Weights of a small mixture-of-experts language model, trained from scratch on English Wikipedia: 5452 steps.
Below are experts of layer 2 (counted from 0) of a mixture-of-experts language model. Rows are named router (the router's row for the expert), gate (a neuron's input weights, with its number), up (a neuron's input weights, with its number) and show model dimensions 0-127. Each number is 128 + 32 x the weight over its row's rms, rounded and kept within 0 to 255. Numbers have three digits each.
After each expert's rows: a language model's description of what the expert responds to. This comes from a sample of Wikipedia text that the model never trained on.

# expert 25
router:093193163120136110090169083115140083166077115166171109160124078141138106130136150147092145108140088120095173124110126157156117145174086113057083170135167119176153192140168083080080180121079170166214190103135141131109118123208148157134144094125109143118133124131058070153133123098144085147156108135146139118092194129168091145149125158144110176138129141148110166106115125096145100100144
gate6:182109169135165122141121089150128159136103139171127131189148112131067158151123132171099111096164058147122178149176177103163085133104112109171128104151176054112190152095142154100130153128089102178086146147159098088123079100144118163123146100127166102114151132148092039067101128149107127119086083178122129129090123172126118061124100139119089126149140139076182147091177123172182109134141
up6:158135132180154204164093185121091107209110138152117096099098078156089144100075100123146115121176157125188086120111201106133151169148157167124134106126137125168078170123177122127130088129111133096108101123105167071088102073110118114131128122073173170142169091180092113109120151065140158151056111134180105130167147110145117111133116193131133142151098151067117123135117079115121176105137
gate7:112139133151111126117127109127126085116166115147119110161103086087129098146147075112126135118133124098085143147098098100121166082200107150146168139129179116129171125149134156198144233115073133097100158087168186127126082099163163105092157121122089161139071083147108061106164101130136076141172094133124091156106080094121151146117110108187157133149124165194133091124125180139161207106083
up7:128157149053094098171117150147152141153110162119121067121136187131096128147103124151115142111178191150135140121105152137175073170104178141155110107189123134132141102088092133109150071137118115100094095108093130126139177114102112131125140170082088118115103200090145122137105168114096139103173157128119157120155155163154049109131118128082186135085183051087125131173205087104136057150122
gate8:087080120117145106083100123080126062134102112112162105118135121106125193098099139096081119148118100186233121173101184046090098198047140140106138155083124120168114147195145129141154139120103118128061110124111152155106193127145143135137114128128125155118125108105098148102129136097125117153202139175135178178164133168106128156182116132111091141134164120164121124084116140121127073104154
up8:171119106101120080164123128127103113164080145160094146137101123177116144119099077095181084144156136142179106219118147121108139147092171164059147091185192135185105109095123099140113159153137159141155184141146149101144088145117121154150113149185131080079123083100077157103126118134154106126148081151153173126134138105111125126151173168108153126106094131105094081084065035149140143179101
What it handles: Pipes, commas and opening brackets closing a table cell or name, often after a person or place, plus verbs was, is, opened.

# expert 12
router:102177136103168110089159108120174068073092125147128106127121096148098123079153149163093169101123102138149131079102112105176128135135126125086109160128132125104087214133180131111113125120118135182134174094108182114090099080161209171108109115122104108108126145083135105082112128136085128122127136170144134133121149110186093152166152186140115141135066214127114140162109182068172066148188
gate1:128106129120114154169136123178084149111088080157078141155110095089083107168144109127137096174084161046119096149090103141107132193117090126153161107143114158161164141130140160190121107153173084135146118040102100132120144155107075116124115075131114128184139146127085163166065121092120097085188176093140143176116142134098145114138137126133200136143162161175103164083164109092141068138168
up1:117155117155166045118138125066078089165124178099138099122143176133103121092146157124072139109069149122156112113126156103159138128140121106117078174137095140155155099055178161128133122188142105177099111140129157165179197133132123110141126134092176126163108151110095136128159115175142120134146090160142155104101115123158150076021132128083151120186131187122107155066057101141117163106140
gate2:125087061142130137104143119132159185137157091088132143065159094175140134133096130206156155076137114131091112145074148147159114029154098101121133134139094176154137157175119136174123114126119126106124102065090113072150181051084140169096136118150145138134145114084131103148111116185081132130093167124109095146075095111146123115138129160155118165157142218084185121170140108126174132133152
up2:131159085153163141122156131099087133066114159107102069060152112128180107113111125149155125150157111159177170134112120169067125157149109127074129114128132166160099163163124185154143137064113111063108101110137156184153135115134100101167099111164124157115095156052093081160147143166155188144141138184119170109057146062138162196117137127073168097122091137143107088149168095111126141122096
gate3:150122111107091143047165175112120152090168124162082144108152145098134074143153177106120128170159117223097142141104148119126137103089079128130155155116152158102141100064070114111134106168131180109149151171149136148107122099157165095135126117183142090137164124143090128155107101173159175127121117118150086130107109085123144189120189157092147094119021183090119139112082155143084107075105
up3:099133138180077057154120123107128092136102198053145113128193160172125130109127113105162154132162166130108149193166155171101133164139146105178103147157133066216123125124085096124154147066151040120078088086074131136099162115128084156164176140145145160164155096105134123130127158118132173114084161105119173139138149114132175135087113120140129130108113086144131133137073075105130110147086
What it handles: Periods ending sentences, plus colons, semicolons and heading markers, and periods in abbreviations such as Ft., No., p.m.

# expert 35
router:082133127132176116107158089071149122140099195156200091137132157150045149131112178125116100122117080153158156088083134163183120115116107124105094129094152104131146146113156140128147166085114129148142101106190177118092136088147201175138135113137084192086081124106096065115176108156110098116189124129140168175116163097185114167140075133108166121113129165086116130143092104158168089111168
gate4:136160133143102157146180126116146092146139063124124128110119136146095069132160126160166093114090088143115111169072122066136178128124151134084178096128191128106120139097117107094156129136104104099103066121125129122189137153106187146197191122135062133143170150145131178090160107080078097101152069180119081155113126165138196098179145128070125125122098133089202151124129147108079158133118
up4:117114141107154220093160138152123215157143158168199132139155104169131110097131151163121132118113139155125133084131154110113144124122144153099128128157129084159127142152161117122105125105145116143082147136080106089116093144105165114141192143144129059119139105201127107094117070155114105072190130127096143125067181117192123112131099131114154075146141045042106128131063189138134139118083
gate5:193140127147092156091115100158082150112095107116174186114097156108121066143148129085092121132151117152109134088047135132154112136115153166137159111159098116159160143210122093099084089137117150096099160154165133124091121134193133130128148121095134143162147110084174152086135172184067120144163131078115110199092109170177092088104167144154108101115114162089130199094092162107089113161081
up5:094091075127137172134054126154091118121105107142120147124119125113188096093131127076131149136129080104142157123178135131118124115080187095099048111112163150126129083051120173081105148126086153139150184194195109170074135126135107117102141152108117185159197142130141085075130092103170115097112083161149143122161125150073094104111167162180150136129111203136147108179110146140122115142116
gate6:148123101152116096146077153109167091104122142147152152142041057127111087101165141115161085139153116142119112135158045143141162112103144157153116079144127124097134175179141114152138146113079129165065122071099132120237115097169153114109104128139110185129099086060166144123115098122123121146154130096140132104079097146113129155114101151121107086137128169163156182169163150147159159116224
up6:136107128126133128105112171130134078135154139076081103084130104170124141130143144113151198196165085169105158102134078156158126154104105098106080146180126116142116154167157114128127136062128142133143145140152182088139147066109108098082110106199123092038072084131115092111141144066154136161081179103106187143162157173124155071091175184138109125160162127148159141099104106103089131145148
What it handles: Words and pieces inside song, album and work titles in quotes or tables, such as Love, You, Best, I M-ess Up.

# expert 32
router:135139128083108087081192092108183114142121113120143133164126100159118097144118166165148132082164079134171139080134117091161122107115117128067120142074142127207151168113149084084086143126088120121188181086154185194150129108121174169122162127108114116138137084112054128075152131118130118152154090119127161100108150183124105148128122202152109127131146164135159193147076149115191079081122
gate18:173172140153125126084096115110108173143109144134142123183097103129136077138130093139143113124113162044140169074111130137113176065192156147156082124125139161117137087136127119091120172151126145129208177112121176135153219098090132088101084148110101164067107121142130144060065111120095122071120101182126197098104167154088110108107160105176113133110113082150107128166162110144138122117105
up18:134134118158098187081173136100106115148149191134149122064125128122078118142146154120093098168118190096145162145103107110091121091143083133081065106130146166156140159131158156135164181110127133141134182101106089120152106126183112109117061096109103153071096163088117167104120110113216176061148103192135150087172134097116137116133152075089156182150133117110098118164107106131123161163058
gate19:154068157167118132111136171125121162126108096133162114134094100198157147146132080107125126114116138140119111168131146160125199063097086149122125165158103117113113106141100127086139108143122091090144142188177179134112179177059144180160097080130124097102102148157172055152105111094071107199158165132095154101107168130203148112127096112061102111115119161110166128146114161057122167101120
up19:113100180149160139147192135096126120142088066035114152120130077080092132148153108141107146096142095180140194169136095132118102101135108157182118132133134126137068140124102120139173165115105104150081151126126076142142143197120130136099189120142106109175164134110088205106163129165180129175133118184125139126123112076115113136071148195096058103121161084074146158143168113124103115104112
gate20:109144152143102149101053122146079153094080073122128154125091132088134139169124149225145123158178157149094173057164102180088157148104136119116103139142100116085084099125145164135162118111065084149126134135148143105147092109148136117089152092118150158125131209159080112087116152163140147064139202088107124163143149140127115143150153109161061124136142156118123111125088170101187139202147
up20:073143082131114127131144119152091142125141119092130165163109114209093120127159140129072159151101097158188137071117090099113126121130129095152108077093166149107152150165157114184118110187113119145152179167149110068121052166157122103108099116173081170124170107130114140065130169138060170094062143134140112162062110071135105126141143092166141198134152136140142126150141172078108159112096
What it handles: Numerals in scores, years, counts, ages and list numbering, often inside tables or parentheses, such as 11, 1990, 6–3.

# expert 2
router:135109133100132093066169056153197129165119168182116133127110097126132167138140214135150114100141124108140169126094125122151131148175099128133077168135141135144105172156109119121128113112103169185146191089161129133131126126134191202122114084127086101113116122125122089115102077139093151122121070116142162096025139116103117147144090163157134200152116142109130172086078180091174073107119
gate17:168229079141087160114119039084128125103127119130083137102136141124163183133144138127170167184161142082110083149117178169165132172067176174117124168164109112141104131131089148139129168123130109087111132093131161082120109100174125161145119172117117144122098071088158130162096069092147109104153094135145159128133079124155136079111135089116196095144063160086103175129087137124143094132135
up17:144106141115187168135117126130142144124196144162116126165109107095128101082112125138169150094098124099126186090184116137106097085145103068108108065101182184160188174088120123072139155122079089152143133148154112118097160127150164119098088147120099124104176114097106141127081148112169091198073148136100120143112128095097163198154138160155115166137070153174086082155170105189124096166099
gate18:111122098092113158100121117114156103128137154160080118135109123117130105125179163065174113153143185112183119147121085136092153230152137097196101126019092097133135098082131038097101096144145156146098112104151159084119118173111138097119115076145156173116096150157092127127162161116113184163169127114140142152130132134107188086128154183169143154115116102065164107172114131108136111120101
up18:141113105040146141141115197134123137121077194099205147121114118121077080160090123104097120165125158072145140128144090122163127150086144150088124150135137141101088115130114114109139093176159143093151107101157163121076153102102178145132097149142092170124180074128160096126136146119169168119153068143148161011166144211117145090103137150163081146147168156116127123166140101112160138119111
gate19:164148149106110184188151073150121076133100138136134101170144097195076148101126187100167155061114111139150098120141107063124063122082163082121117138136136122130096149167138129125160092098058127165147143108106122105122158195105192189115139167150101142156096094125169162189109093154146111088153187121117121103062126180106148101081121117173123102127091100154163145144142142134129127065110
up19:192127094122109152124092127184121126134161133125077123113136102056110074166096161117125091151128077069088126087096105151142116168147130110181167121132162121108141189131222118091121111165127106104100115133156116090146161109107176132127179121107066157083136167061095165113089209144064099106111124169199098076160140160137124160105151152159145123124156167157160126100112095118133115140153
What it handles: Closing parentheses and braces ending units, scores or asides, plus pipes and quotes in tables, e.g. (8.5 km), m. 1910).

# expert 11
router:092187165122139110092169084118140084166076115165169111160121077137132103131139147144091146108140085118088169122106122155155121144172082109054084167136168119176152190146165086082078180122080168166219190103136144125113117125205148152128139094120106142115126123130057067159134123100143084146155108134143132113094191128168090146150127158142104177140129141148109164105117122094145102100141
gate4:085174133118123127154178137137157104197106123126166145150100138180173110112099145141184144146164118144074122067072088149118098115133111153144054137074156093153107165095147125100105130075106121077106137056084141131153161133084095155114134068187071157136132120118113139064111085165145100158132160159183068075163124159123155144184143146106135146147182139107153108094143152079123159134172
up4:025159139134091119104133169128168127156075046089151136149142107146168090095066108088153137137092165155135165150111140152129107118147124134129119109139121131154154117122168165141112177114111123081123204136121117156092150151083092090120136154173089116184122136127050104143071104176186105132128120173166099092148114053097132190128132162080137173105145105144098099160147127146178161097162
gate5:144150175150138136173163087146177163126123123155177100096156146126106164184134134134143174135156112056152138105108139139165111117103113040108130139161104092092162133080145082113181192103135170162115174110093134163069102098075155130101113117064106162156075127090086096109065124160123118087172133165145110121098140124061162196159136134113108140149180166171094168123149135077107132119126
up5:218150159113116160125058080131140124105104159157113124101131104136104204176142074136152132106112101138153128095178163172166088148075126128117060152124180139133147098117158090205149137132168109126099137126070115139128126204112141207109115148123114109069078114111063167131118147103128137127140148131170112165187099164110159113149099124038120114108152099104120164139118158144088134108106
gate6:076132095144154115136092075131084148171106139140142106188163089125114121202170137146134150119104086111119096132096143103125075194130166171117093185111122158170152084085116155131070134118062187159078146108178148080068133118202148099100092085087144149130043111131129136094126111102111109153148120128129153103170128121152096115108100141132163130157174165129164160130092151202145088115151
up6:153125142160136133119122123139169159155069098139142148135077128176137028131142121101192121108117148116117109152121119108083188126196117087115095151173074126171182121174087156085147159096174087135100136166123131099146077130172116156133119161103122149135144037091127117084143094085092111144114154081089133172127183096107114156177103143154103094106143138099202101186137143117090161105151
What it handles: Mostly "the", table pipes and number words after commas or "of", plus scattered word pieces in etymology tables; no single clear theme.

# expert 26
router:127154116136152096082155130109143132105087190161213091173103076137104202145125169134105174081141102108152147119123120109123085096129087134148122128048152111130131110096169086087101160161166128131113153076101185148148097155154169169126111132103057153145107087144038097140119065153116091151163148149153089127103131128153105132139095108155107089098094174129096178147141145128198131080123
gate5:134085133155158133101145068142088107138126184173148125147124158142117157108111097125083164089083078135129084123131144126149108038150106177153190149109169167104108132187158111084172204146136153110128152049059127087178136152103158145153076100131065137091145069066136123189140121162132105143111146163123127131143160101166106134151131124099094121163152108131149149141085130142069096110164
up5:109098155109094037146135153173160103086072118131198122108155143138163106164114120082103107070089114113143077081126135156083113075150126125115088146117104166155050144148150103161156110092128081102098113123112116175095097194126135142119120103130155136118131169142087079164161122086067169100144107134167093136144193137155127154184127158132160182119182176145095168103133198122156129111129
gate6:145114107138175108136088110127084104153121105131104074140120084146150052109146097095172147128101128167122135152161088155118084078091125094177105094112145135095185150137144129075202153178162165120106077148154119162059210148119174085106067119162119127144145070112115137138095079138130101122130107131117111186094114125189149163178061141173149143138152142151111151172097154151173087112122
up6:189158124175070119107134101107156134142106076142151110140087092121127148157156129157186143120132096183109058087150135117122129161092106138154078151138164094144115124140202143196137056147130134137085131143112071169104131114105166126072109136094168127120115106127089190127129163138119153152142067099144132131101105104176136147104128144111126112109170082169103180090088164208173106082052
gate7:157130186100133159124067092163136056127138188075171098173120166089140184108115066088160116099131156147176127119118138129120215108129146168126155157086106100128111088059159127180155142133095118137163139111118179108170074159127109154067138185164091139155126164103091127126153077138078088071095200117131094109165132115118095152112129162129145152102114091124137153142112166131131128104079
up7:129147132131144123110150101213190165103137086073106155172186132079079170158076123117131158141134147106122130116111149148119140171151100109147163090073102088138075172096165136138067183162120132161166106224097078143075103150115093146108133137150106168138112129149075103115185113146106093130118139154129110135105106138100101073163100127189173150154148152146126155118127074117183104163073
What it handles: Middle and final syllables of transliterated Asian or Arabic names and bytes of CJK, Arabic or Cyrillic text, e.g. Matsumoto, Arabia.